From a checkpoint of a small mixture-of-experts model trained on Wikipedia.
Size: width 384, vocabulary 8192, 38.9M parameters.
Experts: 8 experts in each of 11 layers, 272 GeGLU neurons an expert, 2 picks a token.
Training: a variant of Adam for the experts, 9577 steps.
Below are experts of layer 4 (counted from 0) of a mixture-of-experts language model. Rows are named router (the router's row for the expert), down (a neuron's output weights, with its number) and show model dimensions 256-383. Each number is 500 + 25 x the weight over its row's rms, rounded and kept within 0 to 999. Numbers have three digits each.
After each expert's rows: "raises" lists some tokens whose logits its average output raises strongly, later layers aside. This comes from a sample of Wikipedia text that the model never trained on.

# expert 7
router:487491467474536515503468522535528428502534471532471515463515477503512490497512507462487481517514527496547520476528513473512499523471424478511469479471544523499492519481503497483515495535515511486529502502498508519532485503510464502522510516509528525522476470486515514500479503531497520497405516544487513457501495497545508510546475521490492460475454480513540511490538540488445516522467
down5:477507514488505452482483507493514498486494517544465499527507508507479526507539487472462492467487517505514509463480531510507468484545489502468478503508523513463493496508502478453490500519499475485476474514503498497509520492534483473507518525471502500482484501447487515515513519497510462510508570523465457450537494504508513486494463538495500538489482517507500497557481507498479440473448
down6:472473508536516451542489509532519500473540529582445533492486507545516489491523500446502481485452494492489465478496504520481499514497477538493529532470496488455529504516496494471502500518495507489510509532513513513507492483507472479490500484454454476458513552527493466472479458493546469496499512496487533508510497512501475485546477469513483485485503482521516508520508518463507475525494
down7:514546525492501471490489493521460500464506487484527491537525494447497535516480488549523521513517504497465470521489500522475500474498533507481495480532525521504476558495484568479493499500518488515509450474517539447474491452537539466487483458480515497509494527508489515465507473511498528528484544508494462492507528443494508494508495482513532490500484472490529526471471489510493534506531
down8:519520527491490494527478545497451518520497489488503479479512512520499488519500480509531484463512497491482486504522508495449479515521454481508475471481470553496488496488482517491508523464498487473481456463501515493458507487461479510525528505483500504449472490484505534483494496532515511496530460529488520466485459498514511505524526489474483539508512466549469501516490466485508525462506
down9:504498476541474496511498540474494514498465537509517532486545509528523491520507471486528493492517518493475526519491486505549473488496490490516515486491508485516473500427459469508509498502492542508474502464483445509494480502513511492529518530479481522504501479509499490500491481435495511512501472505507469503493529524511545556482514489528486522557513507554462453493486518497504510532528
down10:479497492466533549476550515502510477499511527491511498502496501482513453477482525486499475544499537502498518517469484482491488486498505501471506473507492502535518489498492524486490509516522485538511532569536494514451483501531538495530491499465492489511518448506485533527538534582515498471468551543478489498485485511517492541472487497529507480483478483526487453550534473498495505461487
down11:500522468521462515500464475531488447488516470491507495479469454452488470507545478497506510486489495464508461517483490446450492466533525484489475520511430503510492512493516485458482498510490498470473543488550467489478493520479457500536498501463460474488457487511530550490455485499491537439553481510516490483513544521493463508517499511529520474494531504537522492506503509450447526517485
down12:526516509490465527492505517503547517499502535497453474501508511524513493509503496517504535478466508540505510466502526541478536442541468486525542502508496526493484488495544504518475491470494507490492472502467472527533458526499467556526463510522525527514488533534530485515502484460479520486540515493471512493512454527504470481480507563462466494509489509537520457514481467489472453510460
down13:435513485516513505480489492483475476520460481481543523509482512482468513494481531480461524548451519472463490533463488486445462520508518472540501511503485468515496459499489493457535460495525493514494521506516521554489496486522515464465475481489509481500500459479517501486528521517460528484515483484483475511487475471521507487468526466514470471515502501448511508542468496463481523532565
down14:506504502532533472491524489503523485491505549514473523509495492478447509479494484472504506489523518502530515506496478526517479532513485511515500482509547492517548536487470511523524511525505539482492510479548520478480464481485491511498537427515479522526498507526529497473488477514509462502505479483529471477470527496512504464514500499542516507487499516528503484538487531500539532511501
down15:513508461520540512504482527475480483500524495471511499495486515511535488527524502495506484483502504503491488502523537495486419462470475449530515491514514536507517480460519461484490513538506472499482532509479526531460435467526470478487474464502515537528495505510545440510490511517482501521451493517498512497484482514548516489531532508475481521521487504492510483469497503526487499481489
down16:507525539489478463540468486494512457472560508513461508492526482509476467487493502546549500510509473541500513509484482485494480515510446493495474481471497470523475505522500493485489496566523522496499445527487529509513500509547479469506483486509473493463496481475536558509503496497484503489549474479524504443502471500480496528447525529543532529560499485524481536511457458537482501519520
raises: "-", ",", " in", "n", ".", "'"

# expert 4
router:518476453481508534466494504468506481486499471502503531485488516455492482508462503501526472505484513508512525438498508493558512522506448508489486502472546514535509506551522518563469535484495519493499484477510532458508491486513491498548506505495517483509456486527479542520481459465496490504492507520496528523495477505501468463509470528455510482482469540462525449503564521501471535518447
down5:516470522481467479477490550537463528509465494525489510526459488479489475478477493551483497518493461494491521542501494459533522531525501527435504512464512543477513499551493508472451507507531512506478503537488484479513515512513506541487488448494521500486496535516524513476507524537543500496464491506530509488499449496529501485481525475541503521486524491515481518454479534505525460554514
down6:523498522489534499504516484494464555484507502510497559506481530505508486522486500522516480512480518497523462502493482468481490525491497496549480492504489478478498526471514448488492494507467526478508498520487541534501536458505483469500510478510510493503473493484483529474521529538474479527521521557478513463458484481481493484509521503480472501519502507507497529545523499563494487473557
down7:503502493538425532464537512497498541476460492515475445497527531509526542500515495486462505510506483461510519475509479477506518494529483549491499486497464529483531519533419518435503506473480465489472495490491528540502472521535523526488489508514538489499493501473494508537489515519495466501494526453473521486523494456478486488560481496498515525488475463514503500518504472493497538477506
down8:502527509508463503472477502471466475518529456480507513516468534548459491507480485509496470530468510493488496491484504540540492492498499508545514498498537529554489466479502538502524500495498494510510506501537518514501521510457509505504461555517489525514485488504536486500492501512466479506489524492485471480488481524462501502545520473501468517509438521523516506514473531479530476475464
down9:484465491475485502466499468536487486510480463487468514494494523509509471526547429500507517457521504479520515489476477542523526530526491431523495475511485486515500506476499501509514483478483505535480536505510455499497510492486549493514525473479485538490469499511505497493490491504490524494540573505523486477515488484511467482527472486481542515512508530441499479501456513531438503511536
down10:492547512541525533485482512493491516496500495504492488513462503477493479534488507457471494527513500521519467501543512504485475492457477468482487480500482463477549487492498528493474498553497512515533531477473505531520517542488456526491456529472503500473517495477515480509545472506501499479470523506525486528473456525435534462534480509470494468485495468510484509506545519500485514493482
down11:499487498476500513534514492522480514497515518507519496497493478468500469479460471498488527508444497497501530479522493512509525484508509525545508499483527520513459488515492538505488496547476497527506522519525521490509472469495512490494473533507496530520468478480523535477473486524500483457492469450488517514533487508511529526486497465501543505511479494523548504464515508503542536503504
down12:471499453515491457518539506468493492513454501532463500518545495527491507512522467504470527521461484486503532583511475463494513513511533485499492507480529503508523490513487515498443511470499504515521489524543510560535470477518492476477490492471460532493513506463571507510541494527497459467513494502485486472471507518512508499511487514508528498468467496490507541490496518473522529475464
down13:463524542536478546473520485538514492501476521523509480514461504521521491523506526498464546512529519504521488437488479514515528526540461541523485501477491468521518560440498496519532504471497538527499534513471541501501486518545481470508481466476533517479464482498489508532519509509462500478557544486488516455519496538517521448464532484524527491506503507474543513488486465508517538517549
down14:479488527486475463500530444516516526504468489487478465502480502561472508493586474525524474510534463530508516454443491507510487506474499492504485477511484491510527487501510512496555465504509494482479451498446507498473551532517486484513499490475498490476527479513482547515516480500538516504563513468519464508493507519532527542474499525501447498464487531508475462480490514502489482508452
down15:516445501478470534506510459490494549479500493509534480500511529494509529488514498493521505533453488541476481540523448513504457508516480498501525496467528489521495486512502508494450510528522493511473512478503495492490522474519519515478477523571497528515491498471459498469521483486442460522502497494517470523492502458531504469490475511484494498474506535520511455504500511537531570506478
down16:516518480523518488495499530470516474526535540525538530483457501477477528531489530461491506512490520460540483475506486513526496465504517523510532497463502460523527511506524501513509529521490516511477456514516500488514495505499476471542496460506552501471494460484490489515513516510483510508464506471494518549474536478473457500438563512526485476520479495510473511529523519487490467465489
raises: "\n", "=", "\n\n"

# expert 1
router:502477497454502523527454501485517477506508482520514530485498501517484519485500559471455479516477485544496520492472498534535490481465481510489508533487503501510501504494519490486542486488526538448517543498466516522469479486542479524501505496475494523506458498506544506500462515509536557443470541481427462489492503535475470510520521506481472505506466500443477468495568451513560487521508
down5:490475466531493531460503469494497500508527509457510517531495526496517542531513481526518497525500499476503550527502511505545490499478512501492491487521486498486477479513479538468494499539479482512529535458498516502539487500483492510490529498522509488502523492518521535536480575490495494519524507497518495491476548480473478545489495505499494454502495473512508520463443507491488517481481
down6:488520448495523536558490497473525511489516516467488525478484492485467553476527476528507471511489479477517526489501493495487486480525508496485499473460461522496492429526489500441472479490461494502519473489530527478506513507511484503513501527489461503505434494506481488483492416519514473484483536458451500529451475521537498539549500483571506506522510512550527498509523523502514503504483
down7:467497500528529515462524481473518497494549545481486491516526502495453488449515525508517468493524488526525523472483459507485456500532517524472522507479495466501500469527493505503507483522464454526496490493489480527491514524503446531516469511525531488464521462517519489504526452543472451508531510475453443506495500549467503530472516546482533519539502527543528483497495465530494486489492
down8:518492519487484484493550461483495517479513481495512530472564454472461500494511514509503520500482480527496495511510503489478523448501483498522500491484502491462499492517505525543505487491529524480499514439518492504527471493537517513506552496512445557504506475510478498462461498484500499492497480478480485526499472519495535437468493514496540526524543510494476498517512515494485504475514
down9:566549549492486462452501515490557499526487520498443470455483528507508527514478528546500458506504524499501517476469484509459543506493493473530487506460519492507504470582484537483462529463455501500476485512526478491517533523509530482492488499512513511506519484522457479526501557515527510562512512529534481478519490456506500488451514505481492496436531518561499544452476537516504502472483
down10:470508497536526495469482478484462535538506521479511492487503507528517547519502519498512536513494483454465508480489511487495434484446503487519464517476486514519483550449539547496464515551573485465505510483560490508505518490485479469486492504487482504502500468491507493510508520518507510526483549484514503484508499478488483518480497492507516520480506491465528484490503476497494486534454
down11:552492505504509532501506501509455494512456529499507497523488528549482487497518492485523466482498468481470525487477461532497481457553475477468465491443475497476495510508450492483499476482484524485498476497483495474489561549501502460549503540532492528496507511482531459487489491507521495485537494496493511516486541469491482461517522486480441509510451506485528475517494479450504526506480
down12:485478510539459479507467469501475474496494465524513479534507476498500482508469510536493527496510527517490565501552489536536470533510498514503495527515514544513501462495541494507471518494458451535509500554476526488527483485508512518489501493533481509496475524483506523474500480540498463490493513486465496514516510550519463520508470470548491474517527516520516516525483498467474513519510
down13:557475497493457536515516527476549497527513528559487498545530496539511502526474493506471495478497504499527488513509524512496496475502508475546491489457530443514492497494508499462465495508497475490472506530460521474472493486503477512550525481474516514512513528502485503504496466513497487492518564533484498507498541478478527458499522450477478528488515522478472481514509439496480505566489
down14:505474446492457440513475502506449473488486524520487527517476537498469511466502546509466474550482496510485486519522559518517525538509480462507484469503510518513502501511525542517491510484544551480531523455508517485479525476506480494502513500514513488487513485527494477501493519473498551524541504508501467520472485494511503520509433472467521480511477490483504512502492523528483506541507
down15:458502526541472473510509513478525520526485445458432494490481540502485491532517503502518481558494495474499494552485480533469526501467469487497481490491518446493540512497495479487506481472490499522512517488484506492483490481476486509470492481473497519480481520524513538502467470523527520489509490489482490468456524510504490500494463488490491517462497496510493469505476497505475524494538
down16:472529551506489448536511537484532501496520496511501457476477468478535524501483488513529525477468485531519508541494508467513512521516523489511495449495502525503486485467520499502499468505467488501527468540517480483452534518454549499539487536466533490452475518465497537471521494482541476505539506469525471515525468516503504488489477486547496498487471544494504503542508510445474579471518
raises: "'", ",", " and", " of", ".", "-"

# expert 5
router:493531454485490496468452490504497511527463475518518510507486463554495477509486562487473541538471515504540555474489508510511508514536465494504467496486520527540490467500528492538502511492525489459498535491498482473495470445500497521567507483504528470504491460519509513508516461505503497454468547524509519486506473518519467472512492491506486491504475491477470510493547499456524502559462
down5:535493487534506535516472475474464511534516504430496498501546495482514496495506551500468475448484502512502521490507518494511516474450469470487513448535529495437494483488471530504500524555467494528512527498497496550458453515487509480462435510496510505496502516505505506508467491479495523526514497509521516502534498515475477484488514486523494488492468480517502484455510462516518540525515
down6:518468489466493515472455493507485512528510523485475520503498499467526475506516572488510505542506540449464517496525476476478474440489518486448520500538541453520472520501454463500462485502456490467491501538471511507493477502507478500490527500539478492539487501472466492522526498555498469496519522472513514478507517478501473498457502514471532498483529480508541461484520477483517470450516
down7:520484519506493480517464464455522524522512529491470509508517512477492484535504502562578533529500503497458513556485503484484490450559499546497475557491498484503495459494474502491521506477517499469520502451494490483506515528468477482520516513500511503477560542481498551497545502494508463522518498508516498511508500487472491488477476485464487502509513471514489513481482490486536539487509
down8:499524492532554494502482496490506503508515510509519492465490490475493475502493513474510481513496500472516478509514543503521502515526473503448478483512543456516502546500519528482506469491518475510448451490483510523528480525535474508500455461508519514519504441536479488491528561516514463487526510493503493514519510462508449512493489560461475503483458512481465491519500488458547467488500
down9:514490489507506493482515483536475484454470521515493448531533511516522494542489526489495540454475502528503490506473491529454492494524467464474557490506503504510441544513486486498522505517521511500487528509498469487485432499521472519471469481505473514471484482498458505486496541490493500540467472467534535501520472457468502507495519514501538502505521458487496478528454456540488493536491
down10:500525482534480458492462510512508437460454498458509517508503491517489478438518509512455450504492491521523490470442543528508491526495481467496482524457520498481490502501504504524479460508482537522455467510511514499495527478476501493503487515536513494471493467547480474485533521503460483497507463525534491518498492535501446489483491525520477492487495518500486514494507502509500506553485
down11:495491466522528510493502483473488523477491505488525507489467487493461524508523503492471533519529492467495488497466478489475496507526469545534529472539518501518522489514507544465498477517484505482499487497519524462526525566530546416507495488481497575474549489490511513465476502478506491511490522506515489533529491486469470503466498489532534494478507503532515526482525537510527526502467
down12:530483526464466517504505473503459522478535508496531524485568509455471478465517487515491515537509525506528491510521514509475500483499494501484532507504497505466522471478501469491464541512510500488534482498561492482477480481529465522514494488447466500529474511529519479472463527504500506443508479496517501534491486504539481471496514481505490494516445503537512496504491579485482528538490
down13:480472550506518515537511457504517517544493458516490483543528520435494521500520480534498532512491522474482458549508535491491483498470489490443518500503499471486507457457521491522517523490487481528482511484487519508472466478492491547517489488515511504510497538523481489474511494438506500506506515475485473503510484462513504509510537530491461471499454525485532509517535495479528506498514
down14:478531505514461496501484467509482507490470516518493527509531476473539562510445481511484530467468503492492501477511471535485498516513556500495480482504494477524505498458498532515522493488482481491506527524477486508480495542513514527495517563498472465511455502507461458549500446548478509480531507521499501500463538501543493503549484448523506535489492556502523526500527499507532471544516
down15:503473524487491471556479513519534516516499529536487528523514496476490492489495510512509492454470560486493462512519479478540492495513543479485522525517521547526486496510493458530505544498461470524447465497469482463489534498524481507515492506533534498500503499543527539486526495460489482498482500475524525528495505491494537427509538520523509540500492505467504535506509523514527517475538
down16:431490498523524452505522475473493485476501499485468506465499530490527493489511478499474481486519477495483518508468499516452458501532518495501489524452470542458478489488535472511527546480511536492490530463501501508464482558498514529502519494470471502485549511519512493482540510520457482499516493554464511506524486489482522507514559519508516526510517484494490521507481491529486513517501
raises: "-", "s", ",", " |", "y", "."

# expert 6
router:511502439451473507507533497452522473518482454527502500472492517546440500531510545506475504514473536524505490448493500526482536476503474489467481529518516549512463504512481474476513471508536557463505541492503493469517536497509476502491501519481523533507436487477510534527474523507485498457448513477490514504489492509541474513547449497496527483539486492494514502517525484467522442503456
down5:517502534504472526511496517494507522544546496554509479482477499518520455447513512497527512497480457492486492556488523460481536501513549525486501509476476534501508481511536477482499500489494444536492509460521471452464480494504505480509508532532466482493481496547499458507487446485494456510488470482521507526468500487526498502528498505520459479454499504477473484468474453475497546503511
down6:446509501501516540525469536485486505513523515480460472530457521492493508490458488498495493538470499542452487461467516549491481482518468480523521502494545471505507494506542450531548487506468530465491503556529509482508497503519498475490534476484508496513510476537450496513524519541495532531453488494477524461526515520460481523444492476473460527549500498512522527479530520483512446460495
down7:490497524500519486516490453499560544493515484527470504479520498524496509467521496529507536522504526504518570520476494482488502517455508503431485497486533517558555512522490504504558500453491466444527484475464498536513511479470507533545503512508513481477499511488456475503465472552478480502534477457499435538506490488517497478503499501475501485491496497523502523523470480507478482502527
down8:487513523512501524526516487482494500474513512530516509474502458487469501512511475523488512487523527460475480505484497550510461472518521545454477510505517479505525473424464475489493545471546538499516488520505493527509483488500491505538528459423518475510501516478457517490475502493546446519480476492476577527444493490540495526536496521442496497482542451482508547516515526543536521463505
down9:531485495536491522502506514489510545504493528518507497513525496472514507522495457471528499493490539489456502444444460519517502521486535503537510495478497498512512429481534489465532525492473511490495498502471493483510476520505473503511471493447491518460507491469497535521488498533491491488541541465498506477502520448525499530481494506498501536476452533495547524535535481497533474504566
down10:532484485494499495512505478510491494471513531482503526507456516511474547504514527528486535471482513480512478511510487465522496511481484498484543509482507462521487488512489502451474542518540522487526572513470512509515479468484492478468458501526538467493475469512489471486513494523491479517530552533514489455507492503489509495454490527514508506546488473473497463484465497494505470511525
down11:482517489478501496484460463515516511519508497516492544521496460489518474527486486494530454509481520433521471479495449500504488508500506556499488521499495512475478534476479474505498541494470511482488489522530487530531534519493490492443493482466452510498498517496507536539482550506528508501544481446501497493517467523515522479491522465491475496478502516506498498508523492496523469506479
down12:485454523490496536550508470539490439468475491481493470492484535509447498485475534484538478493500466474472537528492506510457507517476466481490504473500488491533584507543503540484510525500508468513480454471483493516497488495456534504527551547556537495513494441505508471504513486528486492551474517489505508483536520478530514524463521504488534502522503505525472491475495495514481498481526
down13:474497469498520448490485543491478488526498486447509493536474505482494491465470476497534526463513472466492485505472466443432498488492504506448529484534544487508505478499502488498496526499490522523474519499546551483481432521489511515520527491520511501439518459515478483517510456476501510524479530528516491524533526509531497492534571501477480475529509517502504498515530518486520499469543
down14:480493489507477510442564514543487511499515516528489498446495484485470493521506505486496487529493505471576457508497476503518500474542491492443481489505482534478511553489504506508465516492536503477480527512504522536466523520514522532513502513524474514498488501462509513502486511472482466492519459486563480511486494490488512480518547481468514498490545450546498550511527480522440513468481
down15:533545509458517505497501497517523502489515484480466511498488476478472488484526470473503492497450484446489520490500524493461528537509524519480482520494464556493525501492493492481479530478504498473527551487479488517499490479443467489531511579505469514472526524504514466508503496438517514520500482479527491547480513457441470480541466479506513446462466513537555490460532477538503462506474
down16:474475502511519510483529478473520495524502503466503482558480492475487536527477515480480534509486523450529503483525522496503460557505502506491500446539509536507525566513515527492497521490513462518491512477458469462516517529517541482507489505488483549507482445515507534500503525528500546498514511499520489528490482481523507519506561514493496478517506503470509433478478513453494523500503
raises: "\n", ",", " (", ".", " and", "\n\n"

# expert 2
router:506477451473488549490457495497489477492512487530538531455479444520496499530482485472502462510549530549528479508514503530447531495479518491508480489504523519526470487481502494504477552494470549445470493503461505454488519490537498466485521514526501502506448475501486495500512471524488510477470483498477509500538505512521484488542504540457463474530497500507510525483568490512471500516480
down5:494507496508501496499505497504499499502501503499498496503497498492498501500500475488505498501494499496494493477501497511502500494504510502491493502504499496503500499497500505512506507495507496494500498500506500502502502488492499498493495505496500501496504508510503501498503502493501499509514493491501509498502505502504501502496504499506502500494502504505498491498497499499498503493511
down6:500489513495504497501497504498498506502507499500499500499503500503500501498502508510499499497507499506503511523500500491488499501499495497509501508503500507490494508506491500487491494498499502510500502503493500501502496513511503504508509497497494494500496492491504500495503493504493504492489509498502484502495497498498492504503500501498507504502495496498501498504500495501503498503485
down7:487499496490463502510467524452521495497524512517477506481509498481480469509525497447484510501504465503508481502498484481549485500470523506514449514534492506493498507502499521500530504507508442519495489461475507491543509505535503508492453524460493476488513526498451531539475517488485534513509498495504505499504549494460516548536484529443514479444513490534497522482506506553524517542505
down8:514483492498515497506521518500501491508488544555499474511501507472446507546481567460511504490484464524511549456522537473531488538545516533505504532504472534509491476518525501491467535502485478472516505505511501451515496458449520497512492524516481494536532524509521513467492507524521494486503498467467472491515531500525513513458481482504499510473494492523481520451514511495509528518465
down9:489502490470458503529531500508509530525488507507523506501476491435546476501496527510484510518531482484459472503493488478541461551503506480496543503505515490469538515499518477493500520512454529486488525443502521463471513493516446485523513456507491461459454486539506512513523540499461477514503509495504471519463472492520480512499490574518498515470497531509473533541476459532489494506503
down10:548485468500485535467533507480488534509513534538452530513498498473501531499542489514512506454500472463507519438510497508499507486488559558510500519461457519542509480449476508572509504485490503539467499513483505492498467487510505546488464523481541489478495499526517497520555455504463532526508541486492499488492485503472518514494503491529483501504513500479484488453524501490481482512510
down11:502489502535478512524518488455514528464481515464492510495482511458495474513489478498546555509487552492505503463464496485537463466464482484499475474490498504547507498490491513497494486522466503456497505453525504480475523501497495536547505530483503496481483523476473494463534493506509491497458467480480490521473537461502496490516478470491511493496479480509475486541489467520522536529509
down12:539491507503487528477527473489503521475511528540524528483534480510500514524518501497498544511528459499548484511452509532469521535516498483510510518522509462431494509500528503484506526502457459493505494471495489440536530467477507502484485435475499457522470536502489493492498477464471443527484533523491514450483520483484501507472531509495517410496481518500513497497501502497439456506474
down13:499494488475502489488484497470563537485492460469449478514526530480555508499523546541481523549502484524501551483502509501528539526496455488472463535543528477522489489494535509474428482476542497496511493505501542491497516501513499479564487484493501476497520502470491479538496467501503511468502502498500443502491500479522510512500495487487522501525531485490477477467458468486527549482512
down14:515499479490525519492475504523492499514532480481545508505496478491534487497483488443503471476515504513502467535515495482520494446489504487473531470506458485498472511489494464477537479526479505466501488513517517524489514534499513504461496463474555453501466492477520463508506500476518520554512473509494541542527506521489514504535565479470509474546490505520515494515505493529500460501502
down15:495539533507527534464550531458481545464507513489488468531472487500523482490512473512473506484474486488489460516532512495466536441520462497493546523537516487475533515491522514442505452458535524488456482474501526474495516492441528522501499464526487497526504502510527489497475512533487478489492499508552470494493512471458491528547532524507479470503446470534469503545577486498569491498463
down16:517453504515540510513473476544482493503527492499511451515507481493494471529524487479536511502451503527484457499478479528501500521503541497546486510514481468529521493481523533561507558506529505504452493484495502493458518536494543522529536504531516496514501464461500488535484519471519498469493500499522531521503520493496495492487530531479508483484515494505511528485508510513485473503542
raises: ",", ".", "-", " in"

# expert 0
router:548497448467463505512519506469506479459495481527510474483481492479488514492488522506510524503527510549526554505481511518484520496469431516476504518500521554517523532537508468504521505511421482518503531508486528498485506494469457516516520540522516532531465495511528540559523480552428525475456526545525485492507509522482472482516494533515489518524447537489548523501534508555494479489503
down5:521531497512499498512530475503492503526478476504506518453494498494516486516556513519540517553514516547542494492491494481445534468491548533471523546530488502530507490473533519466488483483518494483480477526509473463473502490536488458466477529498498460505493483491460448500498493499464507496521448500503505502521492489541466457525538511489502456517457503524508522458485441461478442507499
down6:464539503523505464505562511472512511498493523503545487466533461479462523517519507506482508514546471460474476473510445497479528539533506489461499526489488486507515464511511490517520493531484491512518528470477567503498523513486509522483536502518483463492546477475465496463508487471484498520483520465545493520518474521496493522480450492522551490471510449467485480516523454480527539502491
down7:475514520484485484476521491497513483456471480518497504513492494511443508514486468474492512488467487448522450520503488518532487523478488483522490488535466470486507478532479557495508494472498491475498511437450418469477478470513521521501475469476492486527502511486506537490468516466522496484493497509519513497525507490490520493515523503456531504530521475478463526502499492497530524520512
down8:475486506488516514533462511484517500478495503544545530504485512489573523472499499513489490495465492507462445475501487519479504498500495518545528455514510509488508491511508480496527499468490548514521472502496530461548517511502506492504524455473535459567507524520536476513510517480520509434476484482538478518521531511516530526487520470521487512531487531484443489538509479507526496507486
down9:436536517521498487456471475476542479534538487557492489471501497488487506488520505463550508517459534534489474524543485515466533514444495493520514512519497496477530468529491529490526498476531470528501501485507479498484509547472524482471498514466472524523506484513470513540482490529488467468458511528475482524502545564507519479500456477479499510499488504524482491480524490479498496484494
down10:479471488513517496552474523482533461504504467508516525502523470501508544527504505518481494495509548519478463542533515475502535526491486480508511531522518457488511506479494524540462479520526533485506481544484486505519501522500522507482485482513528519520493510520485489508508526539544505495509491526465540521517534514516509488506491496466495472477481488536527506542510469497509484526481
down11:506498453516464500510519519469496506497501533486492488502492452491524482531492479504493478487515525506523494482515462576483514445514522535466512500489520515496487497494504494451474525497481491462460481520464456529470489524490490524491531545509469508489516515529512460474491476481465504457498479498487486468519450505473508487539501503551494489480527498519486498517530555462482469512491
down12:553468513500492487472479507482489502493519504477507510512524465482494502515454501512489485488488504485506526484521470518479529487496480505532505464505506517516533538545476468519491502554505419476477516475517499471519478480486469495509513473509557464468501502480519511507496525513518526471520499506516511527497578485540510495498510506500550532479487494509454505529508509556489525497480
down13:495526497513504488536444520524460505523554481513532545500464472513538449476511477520512508423490522500505502523501485500515533506457459501528493492450501482499502491487513519495491494501499518499522509529470523521502520495513463518480481491506512553487519474430504493524542489484446522490481487485480513502474499476521539464480488470538482455499448491503527537472472529499487493523455
down14:470481505497524493498453517490522511528515538513509512478519508463478493492482496512531453520468526496447481521447553513516485497487462525464528531503516533498531518469516525497502480509469508476512498499519500504496496464467494464491467500516516494505464508497539516537475500493447510491469542495494523493501492514464495494517532496505526486508492540525476478523501517497547461491490
down15:505505514502505474530499479536522485543503480522504501487522513514508503485475513525478530483517506503502470537486512510515510490500529495523477488545501481513517465551497488477503479511488501526447475481511508513521490518520459507471540474487501520520491527505515492552513455453525474511514504498491539495539490484481492481478497503482467512482462549522547532514497503520499485524547
down16:441496487485499499499486453480489521499490472507494478488532549475467492474473509497527485494526525492471476514540482524521509480549497529507467515488532473478513495545472495523475487544521534498496536503485518506513511504524472489485494543491482473497487529470477557509496501476466503483517484507501479451522518534520484479484462492478534563479528477507505533507483516490505459492522
raises: ",", " in", "-", " of", " and", "."

# expert 3
router:510441489517529470522510511460495487527523482525527522511452477528482495459468559484505492529475488508529510470496492546525521511485461514483494484511519520510483565507504508491510495540479496487485505513456452535537454474537535505524483484504518474524498516465494518539512466522493482481457512505487523501539501487522463506521502498439476476511509523486504527511536484462481510543483
down5:510486506484518504514484512517528520466501461513496504516493485452518513508510523460506514481461489495516493488508456518463486465534497505524489473529517485525465498527490527519513518496462483531498467404456499460490490466516459479533518489492501489463494512488523487492512501486486506485505489467515503536528502524545476499488545462512480511495496456472535494519494500509543488502530
down6:514435467465482518452524513487504512489529488488481481514489509545461532499468472533465511496534485533526462503501515447515492477484513516520509518522471548547524526485493496482517487499535497528527505494522440496499479471516510550553502499512440502517509498525497537524538499495479486495474480534499520472479511541543520526504509500489497489540484500538504539477472541480488461483471
down7:490507502486497481517514500483517515502523479505494504532504505505491515451498481506509441555453492487505486476483442524518499481540510467442521505520521520527493499482457494474531487498450487528494499513492481525507513512554495524462487511486499479517514484523481501529529496537502502518491500491494543517524511497526472502534471454503481424440470492525546458554496502480502493515490
down8:460521528504474527519500483504529475508473509502508466480485489480521512468492419493479509518490500458459506478497500503532483514510471532495512512480509511531512473503485548445506493485464496491521453510498501499508517536538498531479513501506485518496472493470534499512522458520514454470484500501449515476527486516505522515540509499511476520475529466513496500527482518527509482504450
down9:548496499485460501508496529484485462496514489480493462534483503531482523488506506498485542514452455551496536556508559503485510489534519470500500469522489522462505465531507508523505509488527512498474541486506542507470479569527496483481513530455505477511508522473494504547494502491475500493504483523479480523513537527494520481507542471507466517507516508500524517504500464526456451503552
down10:511474486512449495513437508530509514493511491486520480473463489518458501538534464492458521520500494529514466471484500483479538495518503443476516516526457526493555549517514501497525530546522493481551542472497519501485481510499479473503508506530486542511482495488511494470552515519528507458483443469458470500500516462470511505514501501481503516518523473497516516525546497527497524441495
down11:471509491503491532509508496561463463523506517512492528498521484488503509568488574523506550477488504510522518477471540489504477494518491479492470487493470492518508515513520514479494503484507507490514471493518514532490485492531542552490491493478532470501494560478480535481489539491522502512500483558500509496528496527444502499516498497519539492473514501476467509488484532559536504535513
down12:504487541526475494481519511545477459498534487511495518499519543506528495522520498508475460505518534503478507503476493483455521535487515460482503458493456471510508531473474471426566481441525518485501489494488512510498518493465468533489464479517536493541530483456500466494504494488484491457530463467504525466525505490557489502503514463491488461514531509536523508521483495514503447494534
down13:522513486484506481510532518547504473467530509485484492441501521445462499544525512481509470494453508495488527479545508481471538468525498537488509484470484535489517544510458474545478517473501480496451420474511557494521530519514501491516496494521539476496492504476490486491536483513504451488512480517519463498499492505471517491457471525513545525465501551463529506517515540487496522539489
down14:496509464467496529499496474459517522511466484491494508489478451542501511493456470470548572473517558489471522503476514506480479510522526548514477502451539507547531534511522485504523430461482514462482486497522481441517467514499491477440516499564509478481482528526543506508495541537487468512512472543497484499545519529525485477510498470490481453491503485498504494520524522471515512466518
down15:483504502477491449502477521521494449493480505493506522513472526510504511488517493532475531507492504529535535510531509470540494506523503512486483493520496487509526480504441546474509523495482515538507475483488532495567503485460526486549522487486514530506496496453475495513481506485519468503490489549487464554504479522474524474510474482479486502510499513509467493495524479458526480465527
down16:468497503526455478478478507507513526459524484546458519527520549497463515523533499547491511517470517467504499481463518500487470493466509506469482472509435482485461526505493515482535493482528518510470505499512536542464507496480467472504505478528459493524511497509499501493524519496547548493471533504515488471533475484483513503495497520467553493453504519495498478504480520517524530500495
raises: ",", " |", " and", " (", "s", " a"